From a checkpoint of a small mixture-of-experts model trained on Wikipedia.
Size: 8 layers, width 128, vocabulary 2048, 18M parameters.
Below are experts of layer 2 (counted from 0) of a mixture-of-experts language model. Rows are named router (the router's row for the expert), gate (a neuron's input weights, with its number), up (a neuron's input weights, with its number) and show model dimensions 0-63. Each number is 500 + 40 x the weight over its row's rms, rounded and kept within 0 to 999. Numbers have three digits each.
After each expert's rows: "comes after" lists some tokens at least twice as common just before its tokens as in all text. This comes from a sample of Wikipedia text that the model never trained on. Tokens count by the router's weight.

# expert 113
router:481514483532610520501476503474496414462509485567401466459574482433533553390512515472490486500513530532469475512548497554562477520493479457507546504533534510480509545468489440475535528432468527
gate0:487522525529577519530516525447499456509526456473532455479444446537532527504476450490488488487482476455516489507504509513491487532523471517457481481530503523453494476439482458516470544477416489
up0:438511498540492522497568532436535478469508478547524437497476486506513498486417567449519524508519404523434500567452559550490543488479498451455515528525502472545488473485519504442498536556420512
gate1:525479527496479479513583537468514515485541555506538472521492455462478538482466489491478491512488485524535511535537535535453466516478545528530492480486516523507521513518507426523448448434482519
up1:466449525463458529466517500556448428482474542486515547503532564569562447469475514543510484428501505516490596515542408519494459463479501489525504533497460515497446498506477463501470418489488494
gate2:533535456463489532543488480516474458478456468445484506407535484491480473504434508501496479560553542543474462551449502532475484555495591545512504466472509549439575537474510510463532476497435563
up2:549502467416494574508466542502501549515542487521517514519538507521465517525558528443481512477573488555460548499500468510441463512499575558501476477505489454488612547437452472436576466502491504
gate3:509523555484506536429515451536485438509478562578545576512554416510485487517490529508501490463513492463470472543485537498466497535498556437483530409529504491479490482452508514456491573402507540
up3:575517502537514440542497487501593507475439500488511485548448423530434491566467500456503532590480462524418510483585559523497520514464466548468515493504465493483496562541497501485430508499517571
gate4:491524469452434518497538465469535545471441486512494520444541418443534473533539408415477577481516545538514458513487471541517585435447540488488510533535452499508405479446516496445513482489430549
up4:559485515546500517522402471522444466516582516473481521569443557532465499477444526562527442530506468442522506491518528465435448533499456512483539489483538493480586514554488487501516497496602513
gate5:502498492488475555458545489544553495430522482515498404504569436527475477498472578474511496519542513538532475521501468484523505508538501513560527547570541538493427494463463480526512556462450525
up5:474505490535450463466453543558503530544542504506560528561501427506467519471506529513489508506490486534514451505569559534409543473573474541521500436486520573467470459472513502552402560394486526
gate6:448576530446548460450527551490525504467476551557444588477484511459450547546497544558426415533492509535489487463504536592545452478565470489550548512547523513501551540497488517523530508533512548
up6:488492481463472517459540548494490467565545465498459503558508478460513544537539535472539616509451557561512549495424499443446512477515412537497537520520461502527513482481527482476489484421501472
comes after: "ed ", "| ", "ted ", "ated ", "s ", "ing "

# expert 160
router:453551520504466515456508493493570500496399482550462485501516529504522562454544412402529405557438530563536473509516522534462499556505474464517483555449507521466459539498406453444506466435532496
gate0:523489453484566483467499563484489446507453524471555497505533537590483552521485505490474420530473521508549477490580507574479488541452457495424447549482472511484506512513444438436496494472437502
up0:482507491558533561469544602556496484514491492451505591537530469444522480526511510508461507411530486524532500542460435493513533491464484485499511558506561455492474479564473540473563496602483528
gate1:501511495467481475464475514466472521489448445520506487533563558488514536530552424449513360553415484500562542491471529613528558481540519533468521515487491530577522526505511522519457482431530485
up1:518457492469506538518516498513461539509460468522499473522566542429522486490555560418478388478472438543457556535500451547489521479545528470485579473529468542563482511489498471528553497467540493
gate2:469506466516499494567447474446514493484532440497482508481494492461505545501466451494523482506526460480521496498522570536505583554563519535465507433426474589475517523495496509463486508472576504
up2:424475460512483451540478540517509511505551467606561522455502543512574540473509476447454474496526513490522495464472530483499582554511513527480477459503484508542556545459403495434504505552575568
gate3:485487528531499537448545514546545490534525521540514510497514462480530456487489492483560468532510524491460441530511592481530517559433458453502553495447444535428503449431457517542494475492564513
up3:504511535504457465524461426457507485422499456502599516539503519522533503560510488492485511475487502492487483500592475486452540490465455632544548484465490503507521595463526561528550542540439544
gate4:521480481513496511528537554503531456472497539523568546492502501545516478529552440433545496493514546506482442447462489532494561473484475560477489545488504518518456479499379486507482540380525468
up4:503546497474420505504504454485538551477498499475438518527528532474513515468497526595570476489513447490512542516565527530447472508517519429464576483458530494464537499501572529501544464535488592
gate5:462515527404532495478523441514527544468462456507526432487444497511503506499572477464529419421591545529493513487556505451486449547472446515576467498443495523482447506468505454504539502518486509
up5:434546431521470495508536505477462500497537502429449507495495485528477467525494539450528446520472531496506502472476529487453480464484557609512453565500511578443499475528543506609465538471545496
gate6:455525503518482483443535483493518538434436511487524489557464553486488526510511468468521439565471558533520518537503512483507554556536516483558508495487503491424437535451470507446542505501509479
up6:505516529489571459497556556456544513500513473485501498469505565459459527526563547499427540556411522482473538437502431495511470455507411579544539541563569501508542527462564447505471551511472470
comes after: "of ", ", ", "with ", "for ", "the ", "a "

# expert 104
router:443496537508498582588480511537569531484440497486567465536537505458468500507496514470491428502547511515543461486437580537494559578373442488558428505450526550487547465482460502490526497481461515
gate0:561451511520470518507451461493445445543482538465463516507524477518478568560480443504416505484516571499538414465472482581519470564487443499533518467492548532515603504520534484484503483527466446
up0:434556500459539504557499581454502510552539486550514547482473390512436529554456503563472501475510481490483462544539486492516453521485445525552507481489530468530492446579565532381537447553548470
gate1:433540519536518535550517532552610438476489512464580475559474468492423550602535451533532504484519534536498512480538521500530543536440506477512503474534463556459492455543553544455468510491560449
up1:517487531564481498530569500518410474429476528505425510491468501458505507519421492452460481486470480537439497514477464562518492494455537470550460508495491538521476471468461508535531437540533502
gate2:497517492504501495537445465465500482454448475421484479443593498526503454565458508542522477595484475492423529585517531509510476573414490558479513491475523533485489588469567478490552486487551536
up2:495584505487528523508523560430526505491531491455525522459541498489502537488456482500474586558503536513473491536437532493508495569400559492565452527484507491489551526487546491478535470559431529
gate3:475519544497475431481497471560567462551534567493530515489533450471420490488499432582528501495485486482501503555501559457509517521531527421464427512522587539447486428424518537532514478505509430
up3:597448521553481447516482462492512499463495423495544537502488404520507479484477463528513472457456413475551475522546541508519504519501459491512540532490519568445434431467474546526517471450453509
gate4:502425566533532507495513416463557468496481491522496557482502519467506503467505522460474467514533499487427562488435548500452517535447464465531543537498531556388471425505478564497468488433522555
up4:542548423480448410471497564523486530527479495468499518600482508450503427528466475531602516523444470502612442511555492544496462448506530503464491449582515530594477520510455494440517470537556509
gate5:508457502469526581510552547541523589384505501548568426470480458465428530501509488431417520434607482546560475503531497477467513534521475445533450514498532534530476460474478460477545478459506468
up5:553441551517475501492546556501483538504545488499533470511548523536440497497535492431439533513502476530508512484505459479454569505465416543556450524500539552526507506504539418515413547405521451
gate6:504497460479524481426496476486576511524387482543501526512547453571487483536557459538525513515535502552504463480452581515476506516476451525574470465505464562425496435431518498477555531519472431
up6:492541582451529445492534532453393514541536483448442574465507597439419545488496527456492509528484474519548572536529440458435466458498475544550531562524489446492531489533474481545496487453518544
comes after: "\n\n", "s ", "ation ", "es ", "ed ", " "

# expert 72
router:551498519612539549507483519476536530511433534508459475537479505411465522470532498461544483515524603537496463586540515508530530521504511452504463565501542505469556534522518498522514500448434444
gate0:570485494515523533523447527485496402488416508425457497524572494510522544616443485503469504487513519467526476459547443543461465479539514508476494553553542524488534553498441441493505556554478467
up0:497540554499521479549534575505495504555531424549503511517534477447457454456456536441467445456540465497452546512548427535524517559526491444522533521524580482477447564442448519466528539542556564
gate1:533547535537470416545494486556589515475522468584588486477479478466504503550550502482539484470493442522505517490511541556542460550487498556525479510512527468549527477505526416533465482506512467
up1:490516503514454471554589505489470490452426545487517533468451550444500510537494513469512443453526492561404529455538528516522522548507517478521477507484446516563479523535504574572565484461533467
gate2:535540514498443564554449511503525584534485492427508496517537485505488464519436526474525453573509413573501509519501559534478441517483558494493418555457529562442510529478542535541489414440497509
up2:499546484496430519501435548469504580566536483499563487541442485483456540475518475472542503587549479513524511504446526442484469468467559512488485511495493427518534569525430512440459418433538429
gate3:501532489501466505496484477548478486508479599497435456524513499461467469496528494514534519479540549479431502544529526444474513558484461528481452513504463439539578459438541517467528551435471460
up3:512445531561523458461482491483463482483533433488508570475458429571546470526471535496481482522551545505456530550536515513502492507481542497588489484525523548520399567503484493454453529477473599
gate4:553494535557512473460482478499570490476501452522482464510534430466510493525469498481580595542527524579498500515467490451527546489434537495509486576473532557444442459542452515476511522458429572
up4:472524471449454455537508489404502501533471486469491484526499526539439545529516542467448435452459456445548485510510485552408457463518478461509564441506516479562548496501472477469483505495518514
gate5:534536496460464563437495480615520483472508520471468454446497467477584502506504517505537515493543510554461489536528457470502432501519465587544499526424448482501503558466519477472519609443433504
up5:524476539518505462487518531545547554498494480514544539496529464533488514472502504455452481543422480514538463500506579507438495487481474455519525534550589511517386467534518541532425512435501525
gate6:513542523491463469568519495488535491481415486471573557540461517532462512544504505503508529454473510531518514439472450607452486554487469564506547518537455482384500489458551467497539604542508496
up6:508502520526557491443558504519497589544561466467548415508458474435456560509476542479562546518437504454504535514466459563454547478525408534493567537552462442473543511484539455504471522478517450
comes after: "| ", ", ", "- ", "the ", ": ", "a "

# expert 46
router:510499496495472550502483512524494525481532522565491490525556407515498550425532462458463470495494527464488488507548566504511573528445410428483495508440530566415518518472440515414522528431507510
gate1:497504563525474424481534530482548468513407581495528450517502423609467552519531452451436512519510463459515505457493576555512574492445427548514388501571521495476470473478461517533514484498502522
up1:454587438521484532538474530536549471512454565485508497493487459508523517505548486420449518457524605538514469404573451474514451474494466489490466447497509581517495537475458459542606494532515521
gate2:506480521485520471533465502458515488535464515457565519418513477560486477561494551510525471551500508492525501485521557551488508559504463561548557505487550490544475489460471506479550488484427556
up2:512491529521587427533481568484527499529549467539557480447481506560461478561521542478456488479488598528500508465512552445525461531506481545503487468506563495587528513501389531476504460491474514
gate3:482576496443470527463462447535581478504528444550543568497517464466493439496518467502521515476569490507503547497511534471477586517545425527407471447494473523503512505484435486438514504504482494
up3:514511521495429430522481524498537540474508454506498539496534418522550468505420500452520481466469427460498473521466489562480502469521480495504475504449475562518485514528467476458505527502439526
gate4:511477526516473510501463523507473552465500460533536496502516480561552493488549426536409473491556516506424506482537552497555524471471445480554529461533563547427528441514439499463480525492555510
up4:542550475459453423550508532453474499537554456524523515538573542498502495471510554505460459468458485456552467464505552534471466446484494460575546479517574500491494524505387539482549451505537561
gate5:559516442519460529460508435498496511560533528525536431489593452516502470481558513512481467474552499525474579485478496441540530488474440424478473525414561554531505563422482464480517591457468442
up5:444542465460508464445560494549498489442503507485502532491509397548508492565488513498539449540503545499462485519516584516482505505502515521592494506496467475473507530510493479575487484460466450
gate6:459578508437448491499528514504476506560430542565482559596512560572411472586490498434450448474473476487525513524492522507531499548475525430540486499519497512449523545479469537486527539490499533
up6:490456484458507532444535520518402561580494529514437441531562493492503484519497542520492515506481487556556581513440504442493458461489499548470516469516519513533468542512488422432464529517475524
gate7:517499468549495612506489473584495475518488450518525552536539511491456435489504457535435468538510496489530530610487418472487552507523464477547462475449526556530506526497497563476499567522502525
up7:471456467499448505525464479490525561506487438444501490487569416512528450483578522545516482502517482518465557545501508538494472480515592411439509490430492519435529524633496524511449514518473484
comes after: "| ", "–", "201", "200", "202", "199"

# expert 8
router:442526514560522518528508482524484540467534521602513438480579512531529560537461484493578526459428570523530485512476545502504562499479468465487510500512547509407483443491539467533522455436471488
gate8:428483501529427426461479488495466461551461607469455465441541491480456450507385451444525426444442478516525490502544542445482535518504534536472508468497528532446507561529483469427577521525503533
up8:494513437541527515480499551497469538465467512505511504421487515394519483539501542440475580503535496480430490492494560563552524549529486489555519499435540500554508509452486400593433446531493512
gate9:441495486563459475470444476446537497465527538518492527481488456487468481457476522439543458486507397550503547541520489517498482472476486432439537454492574571525420530522485472497478493524547459
up9:505527534508483547440526449454531539477539539473540541552569454466498502503463534476490496487534406531466472538435522467532546484552467431472459452477535503493459570471573467476499443538408480
gate10:490473478485525537455488518477523495532483516549584495504452504533538588433428474462509521460415569536513443491488449522496487425507543513549470518479493493477459472508500522461463516486512535
up10:572508529538520469474423484566500498399480525454450514453496456428403419534524506544482508500473437507484553428512554519536525522429526469416491554477459548513489488507445397475517476499516496
gate11:457514554490486513499483503449445534513504550526465414449495511493498485457394528487555465540412500517522424500463534571470444470452525551555440499434480509431485476504520515516508556550508536
up11:470478521544489463483576442486496523514468529525535473488514583540516543470540486481495473513479543521479446446541557560488527565556490459508524465529459468397488510520485486531524502526481509
gate12:569510524537507526472455473506507493496524434517503428458534515460474438496497500458515421449486507484500569463543463511480479483472462567519456531565536573544475550527501468547539518526521495
up12:498476422476516549543446534516465559521513443518519414538550526490463564493442521489528494565483538510499515516564491436534495512471528532536438543617513573567483546497478570570547503489529503
gate13:525488572522518546508532516515522490581495426506444429526479513528450549519528479435495486530420452498553450496458447506525518421475507466493568536478531536511536521538545503506493479395519491
up13:573555567516518524519549477415528540549518461541526504487529512571483446511490500428478496552442468493556456480478469504552491408464507513515573511507485557505486510528520424550478469415460539
gate14:459583530510462534529515558426474521447565494544527494499529502470497461521508529480435479437465525497457454528449591494495496569532474491502484452489524506448548445503532490501540464444498469
up14:475483484475511423510457437517433584454510547427460517531508471476493448488517514484480499485583516490537555532499435476475478398463549451546469511541540481548521490524484531540518485494495521
comes after: ".", "==", "===", "=", "====", "- "

# expert 184
router:466527522523511532492510484483497524402461560503502502598572473452501532515514445478472474531455523531486482431519587551495597580490524556593485603496510491415481433505476475505514510482543505
gate1:503490583510485509501519470472544473481449513471485471577490536440509471458461485528518444486468488547477468475480498616462496507495506531638463519474449513467547513568507481527420466478511519
up1:446474526481541567485533496529482492538423570494466529542449523450519521478487569493552488509478572511399488474483408506538523479500565499528525544474461534485530487505521517530518458518505506
gate2:512503520519464537567475482497463483549479473449520444577528479501477446478483503474426474480446491462479456550488511529449511594472523573541488584465513531544512486504515508516604449464514511
up2:528464480525476437544513473515511546493576492492514531413456515520486528468489506518585494508551461578563585391482478439528431474512493504467460399503523452489594568534458463411456491489559540
gate3:467482502524561496515554511493583464446473524568543491506501492475404475520487474514507523532490568398455513540533564444539580545504511481459528538556499467439486559478432480487418480542486477
up3:495449548509471417444453469496481492405454440511499548503554441597437511461491494488522561486474467457500424454533506602518526565491463522466546529514502521574458521539468609462509523420484489
gate4:471471496428520465475521467543535529526512438480585478510564491498484508486491398485501544537536496571492468435455561581485582507464491552508559559549508497462460479523443569484509535453506443
up4:512498445455539533517518499487562516531473532445520504507560534571410527517426455463493550484469479423561533485528498542480506503463435478462511529532511481510536513510515476511492439478546476
gate5:511534464491465555461487459493464473449458560495461454578520467444514536506555532477534494482512539503511499505500482421603440468468430510462449485480467523530462469466477558532389571504540513
up5:484525489521555428512485428492484495459479543501458490522542459484518544510532507437480473502438477510464489460504564466570439525477466543505420505505540540508470472521500527565346547438550460
gate6:467562473541470455521466460454480546479496463415451520548541479490450461510438552493479542579382487530537515428498477561497519502512491517595575523535550543534500464516534428474537598457529497
up6:500525491527549514513552506542474527591504502467532519439560503460452546484503536462477524444470525495548527513512453421526544496524460478440497584475528430456541566540518505430446510491510499
gate7:491524477537506555504515547583473501507440583544538495499454462550565484515448407547543533506499456513472496523560503527479558474510489489477492475485477540423482498517535520421557589512506505
up7:504442503531542573527466569538446541531467530481504453478461442529553435538532471485531524514486463464519487493502478510464489455479472468510572505451448564391473436568526518437504594513455431
comes after: "| ", ".", " ", ",", "; ", "("

# expert 76
router:448533521464527529485539424532537492460479488582408551526475490514543502509474434466502525496502579598503463553513494520449577469490480524499487520439552505509567531457402493459475456424430517
gate0:517496453519475472574523472474417391481491483494431454524525517483538524537514451515416511465524539481486495512536465501491484549485532543474490458507554527501510511519434461485478510497451510
up0:522520454519486447502481599515579530485507448547542458563479517474517516497492474500455478454509474543412491489558477529502477489412511462493474558439590462545474517511482579519563469447508493
gate1:459507586496497457528459520496509499425477504529481511512525472455520539501561508476482474563477475509509468496438462539442477535493511537489501533518444545537554469504464464421406488393520507
up1:519449491493465491531575544488524510537502491430555483511533489532517506468557542495554469465432490526478531475566492539476493522482502505517523531477565460536482492556544592517492532486498553
gate2:499492485484497490501531427510472513482486511392499515450558492541462431497509460508486414536467585497464502467503463520470523551550543527468542477487527529486533455466483464502524580454537505
up2:500525479486502519511527555564531513536538516471464472474441552497437506498497512513500530446425545518548529455471469504537467500551475477474454483514498504487535539531468481421501510502541431
gate3:499571518513511558444482414580487469581503496525459532436512482463491492528470569540495470527516494521426488601513542462463528500485475449459490461495489475503493532412501427442551520478489495
up3:514509520495478445581480476440546494492546477479476464583466487509523549434509461494501514525505491479498521503559486542504529476531502508580610496419434465517478481458577528523510526534485540
gate4:522464510484516530485503457448540471476477481480492533496475425461539528559516446493509531503465544562494529489495457535403566475455465464447519533547473399434535474542517541495445526499457495
up4:577462486462468479502504561511522553542556467533503471502455553521504533527519518493513504455454477465573460489526540595532537478430513481518505480540480566523463525425504535510476517463519506
gate5:497450500454499517521504506474576507396534454493506542515472497535572475456433496461548481521523480498481509526415546528467542497506491541505516529462519462510547532455539512434592478460408553
up5:513531523484477460514474503504562509439505533486506561497467549504459483499463495463499516506428464473430559525440499490452505479445524501542505457464517585470513480512500530523505456443540452
gate6:494495511487478462551500539496546543430442508520405470508513510557429522562525446486506506559566475536513439492502473507541419469496479466514479505421465452460531478474471432452521510502440462
up6:459529472591573478489496493398530523509489467468495483526528488457446562567519428540520485557576509578516471504485429462493559469497507451427458481536489488468481504466493545436501472467471476
comes after: ", ", "\n", "0 ", " ", "1 ", "s "

# expert 36
router:411514478530471530481438493481485484463463521487467514571528475464500517479481372463488553520517534500469474479577529542486517463484486512490541522418523558501446518512486456481549538439530467
gate1:471555472454497463509529510508602519426490536477526534505501506480506541439506469529468524441530548498525469544502464600498487443482509525461478476474515501477478516533501550442469493420535517
up1:526458522537480486529541530580463470498452547563511517482425531478495524490468460410462469423481528488484517481471462498489521453504547579485501542532496522533458478469485460580573448471509519
gate2:541460512464491481526486507568467517483489470466437470609496496492473484489467543547478510491513487547542463487465506531485467475472554504541471447511528529496529483485580512448561497467509495
up2:493484487555508498473523501552491482550560516515478524514456543472428517439465482557525536530493528518529559506447509413527491474437567503518435419456543442534566452517453532478516493493494470
gate3:472526510520483489482483429562537495489510503471574559542457424489480528438527487570493589528575569467485548554477576522494554459522510450465504448522512516449435547529508447430493486499510421
up3:488515529492492404513422438473501514463474414561564507515537458516515529533529465444469574439552518502454524527487463544483567488529481509516557500424497499524456541530514515501549454545466567
gate4:492436469546473491461542446442460442471480480554557527469526480446548495519594488506464489571494563510456545486578448525542548444456492501536486471552490485523451437517475532487544494422515415
up4:563517524534431522503436496462489478494559537472427544526448538447458438435530522447476473483449522444552549416561530497455494519486531544457563476473551488523501556442510511517483520496543583
gate5:486550416541499529505480503516503549473523530491462464560524462504514464452520464454435488467578503513539447590543553504378465468459497518563476467469512525496479536499570514545516531487487473
up5:520536460502466400507421542495466561468556520481481477513599433501507483494535423438497484500489484505484457544490598496393477443547491515517459486484561566507485501513571516552474533474493467
gate6:406572504437397412527499522457603519503522465542499537552515429523471494550518463492496465491495530553496454513481497517479534535523482503501502480515475507441509521437560535489558556483457441
up6:461502466504558521469642557509499471577518480492482543395544543493471490519476514489510455517423495457526481469455426464484503419476460493545502465502521509565473558507540504516505451520498490
gate7:473595495500565525449561581573493495501433513539528489533524532577495420528482529519457474531495433525499477543526454554525499437518495527490528517453501536494486499467474489459555544495430500
up7:473449508504556473501504522493516480573421549507472478504521462571482420508483462456487517598525426436442516521479512545476504461515485435470525486487433582418509517522525438453523504497441480
comes after: "| ", "the ", "–", "in ", "(", "on "

# expert 174
router:471619530499495502574534501518538547494501584458420453519584476513491508564477555512508478559496540428586461501501547475508564550507500523509531500560491497512523456468438524560599454478541506
gate1:541530504514450503512550466535568526412470526468505438593499479467514548554558465542491434512520429551581442477465496543499433522426535546509498430499429554503504497456497491435507530480514502
up1:474535457519436436519521474511561453421446585511475435584476593450488483489472542457498505507554453497458515445502433501511401473525501507536514513532447490545497545460483509477523544564503508
gate2:522531477576489481537554572566534516528484542416475446466526520531515514461524514499511533522472557560469540489521534557450461535552448523545474423532593459524516508518515508535609461476468539
up2:451476505467499499566466503521446488565529506523540513507540524575530488429457529524487515535490486468494525449541465531529494511475553495477508504510456514515596557513474537409486469519573422
gate3:471560533511447517555536468600536534513523534463550516506506459469515519468531529569601453543499509523430575518505557468526499498498470464485508480523474512439504491438531531388453519582521464
up3:504518478477509474442506472534444535497435454522479554538536458565498528505542517509517490507520513525508515503484526529540504509541561545515566537434469534514419576494457464498527418496495525
gate4:465472550536474514441552435491538520433473444534474521466500490520459512485551488527540560491484507532558547438448490470457538422445496478511517502613526518501437483516442476472529469462506551
up4:535525431462480483530494522502533553533485532495467503570480527561484501521529557570528471476504447501584467520590538579494506467498425481498569495566556482495531504517486485491402486463493570
gate5:480554545562539552499531446551483530496540516515381388552472545438450477499570494469467444495549519524522486491527474425539462453469517532539508539506540487493459546527498536504540468477475491
up5:514530482531471485506494521469547533502581497469620631538534481527552461499446500459527468538457547543503533553491484577446478561523456514488460510497499585515491523465524485532374574472558516
gate6:426572525440489545594508489500563536545445480511469521579478525561514535552525535483449472567459480501521408433565529501536511504468482501499538561544478515431526524527477467525518547517486512
up6:478504557497482511536512517489512500549520522519532540571557496446467452534469509457520445576491428421524448469567509443459573446478478504490502546517526427537510505594508502515490513458480523
gate7:445559523504589527467548458582532490509536560523564495553449537597496469499509438538421546454478501506471470482473525520506528438503521481470509506523519531499558461528551553473564460472519491
up7:505517445478510491527481463527517550533516546532450473488541480511511453529455514481538540548503467503452563564521562549462422471531476496518490553492408570453476488563529542439512571558504551
comes after: "| ", " ", "201", "; ", ",", "200"

# expert 188
router:441520526510472542488505470515518513467457504455448461523601416519448486460509472429534511485497533535495469513500558495453506598528530523505519519498563597411473422463517462488476519501504507
gate1:505487504455512414470517468467505490440498485450512507583540450437497514539498424487484487485493511528539425475486567545522536471417471564507520525513500496527496479508526516510403501424500567
up1:477462524453497571469597544524519470509429561542480478516470467431508441470496466430547530452429588526497532457588488419511534510453522511515495530456480514523550504491489459546572466543533557
gate2:545546580460458485508431521549554483463503502394561446498532503514445476529466466496518484496557485547447562509471546497465393568608429524510479493503581458426477571482470481495486518443479550
up2:453497494559548524525471535528424537569517554515481486462497520491553498459495511440446505466495490485497455398501398465525531492477528493504395508476494451563510483518488527472506442517499404
gate3:468486571438502506462455510490495439525508540521568519441507477477523497430512552503576487487505525429405500578509523432488582494441474407524520468455541501507520466491511485467495467541461447
up3:551524482508498422496469484553454493428545471479469523565464489525540482520516527530498518494544462535540528518500521594530504516563518635570496534451439504525450537517525469521461447491505546
gate4:571545575505504469510489528459479461525516518535520506568516486541547461544530437474469484474466516569481463497540572483457532525500547497532483544520544509435478448525510527440549528521484523
up4:422439432510471519451531477471496563556497478465504461421468479543509533433465527542527419481541484431556534489489503539540468433524450515481599496503430461508526521486469499523486461500539542
gate5:520521445471468521485536438550511504467506572513489493561539424452517430526607436456485471458544537521482562510488510463536481509484488515475488544455524521512469426484450453581566438420510579
up5:552489458457493491562473432594497529532489489491466500545492489510431428512567477526536474507461532467532505511522544528485447486518468538549508552528569541438484472473523553552432516442513501
gate6:448551496511480538549506511480507517486479579481484545516550517461488550477479510452469490482435543518496406446474516531473491609529499577544571531545492459486509482496536497486492555497449504
up6:478506510552603510489530500557464530538503505492478543471498550477364542495386525507529497493524500442495526478467397468472480523555458508490472523527507437524530465539533498448491521474507483
gate7:434536497507480585489525480537540466466476545539535570488528487491444476555451469590486526508522531532533517462506439551472471530527578475438510505446533555461540506565548486434522497485493516
up7:513488516506474498517555467502470511520495447493527600545488417528392432505517523540517582508454576492514559500488495485496482497492476523446477486498463536431541508550516540508542559562400459
comes after: "| ", ".", ",", "(", "; ", "–"

# expert 39
router:452471530502475517487423451542463464480469530506490498571572472470583545534546427465516491531491519497477494502516624521456486516487464440483490499472519465501503502510506478428544514463516501
gate1:469486570478493449541568502479563505451478501529570468483528473425519534526511493500506466448516488550468446486500529508485479495442460466475477478509502527530488498504509469478472507482592567
up1:537502520543506495473608467511523448484539469452526482470533545471556479475520515509496442478464513507435520456619500506525500510476517509524455523547429542578567568509528512517571487514555524
gate2:452475492529479462472412479507426563528509463477512493480499514526451461491516494514507508555544479528438538502518563475534487553548520466547512480432519512489527464527566492500480579433510512
up2:444506519456483385495486562535520504544523537530468455461476528562530520483488469427474480506488484546514477516419562509533486485429532532487505478537518489483506511494452542490604483467590462
gate3:500428572472421550447510476545460482517500569500450535509459466508434462509453445499520488586537627521458496557469539484469500458523477441491484552503460482507514458459521514431503499537483501
up3:487521506469528433499505489555486522440468473464582447617487434459478496515498491469451537521520532537489516491477422528516512562516465533498512508444445561590463566503471508476510527524466497
gate4:533503574515552523476530428505543487477524479493536462488483467467561591486574470474521559518521499511422460391478499534489530511452538447508496494527439525484541495506558484502560533539570531
up4:550557436450439538564515619477509565489509440491461491478443504540529503438536521542555509470535512483539508478557551552467457485458487480492514520467452553574480504551506513473463502562538552
gate5:509459506517470531480506466555525568443545559478434435554536436419556526450493526581556457488564515539564486527535461479494514500485506518570471487471552498501466411442548526494517578543455555
up5:491430447521445476536494568569513549427551497440505493506522497471537531517526545533507494569446472507492487556505528531471490441500495542615420481528537543508512452506513513497470529388447531
gate6:502516568532462521482487467484573507446416548490501549636494491538546518531502453474470481562477435516505445522468600475518500512539466515592488508557489510455482517544576519431533584459563517
up6:459480514496557443514632541453405515565515545450512478506552504465479561493460514482506490490495476426496533570441466514451519450455468516551540539508524453566559544555449535524477528508486502
gate7:440515464541542561473462478609467507512445420518524486534537485484534517572486466575418441556522474511476490538514487488460466479517453470516519484493532463451507590508531528448484499526523494
up7:466438513484522545519488486508488548546526493454490513541538421538485522535503491562502525513514462462446493523534521555415433504521519463514508509452489568426544523538490523420478528491431480
comes after: "the ", "The ", "on ", "in ", "nor", "w"

# expert 95
router:434516538459525517472538528445507473455483467557454513500488452508462508443485450452476441506484569609526476527523485498510601486542489529472501503459559533464537551480498453482490499397424539
gate0:519532504470518542494505504449529453473492518470497512496476524549454559489463376479472490517467563500530451519520446596447543506470515536512490510578525440549466471520476474547474564506499521
up0:493498495504516489502504577577479550499506468512505467538543512485596434569520561420500496484498457504411565495508520504478505487518469467506515556430524536492498540536532521424531451590509494
gate1:394439547467488460447510500527547522465468557511478470522528542472412538540508486502551430461494497529510489470487434569531479502476461526503445488517518514532502513535528442497453495478515528
up1:573512484566528526532521537531466465454479489502559517513460539520481519473475479510425435490483512520490490498512542523462501455522539510453542477464490497478499509546448495467548540510549426
gate2:524500521452499512492469440472515462558565468473496512447502473512455443554481538486475515470545477548433477545560511593444485558573452528525503542517576533466455490507504452499543551477491507
up2:446535509497527496499457507563500492606588478518566467493472485556445490488490465449490507452513504494529523431534481432519513579521468540498529461590502465535565494475475501467495499494495495
gate3:462507587460410536485454447536526493515508462501516537509534456536488452485506515560504430535472509515441498569518515528561536583465442478480511531515440484507510486427537421549467545490524437
up3:487479514519498407555482445525541502507496460496522511561510398514522545467519512484570556519433466476511462488515536451448542460438458516498512446436471508537447542537527525493409434533514516
gate4:473559515534503541454541500485455475499505472513518518474522522472484500487515470488530458558561496559514506484486429488495592495508522571553491491479538466423446499522509505512513463453448551
up4:574506483506470470543478429462518518587450496479481510535523549480492545554514524495491497436414462469543529463535529520475502516434425470512552530548443461541566575464425503487525473612570543
gate5:485541560501461511504537503548514507380529490504471494479547512559560478467572505471461462484561509536493495529469450427514552483481502574545472459449596484499512473495522475408577534449467546
up5:479545521565446414533528553509511526392524550529526525501499532523482476469555508485524472489510481472424481512485498466508523481509524555524472475426552602503502452469483512480528484452506512
gate6:506489475466588505455452498461557543489394491513424500511529519508384458600472509464465467527529504529554510441485512558459524491509524535582544475506482452424516520465531557447480521471541451
up6:382475518512630518478532516480484478480474522479473515473527462487472563554464489487433546590549513530519450466509482465454550482515453448486532436481492463467482600474513495453473496508490522
comes after: ", ", "s ", "as ", "es ", "er ", "R"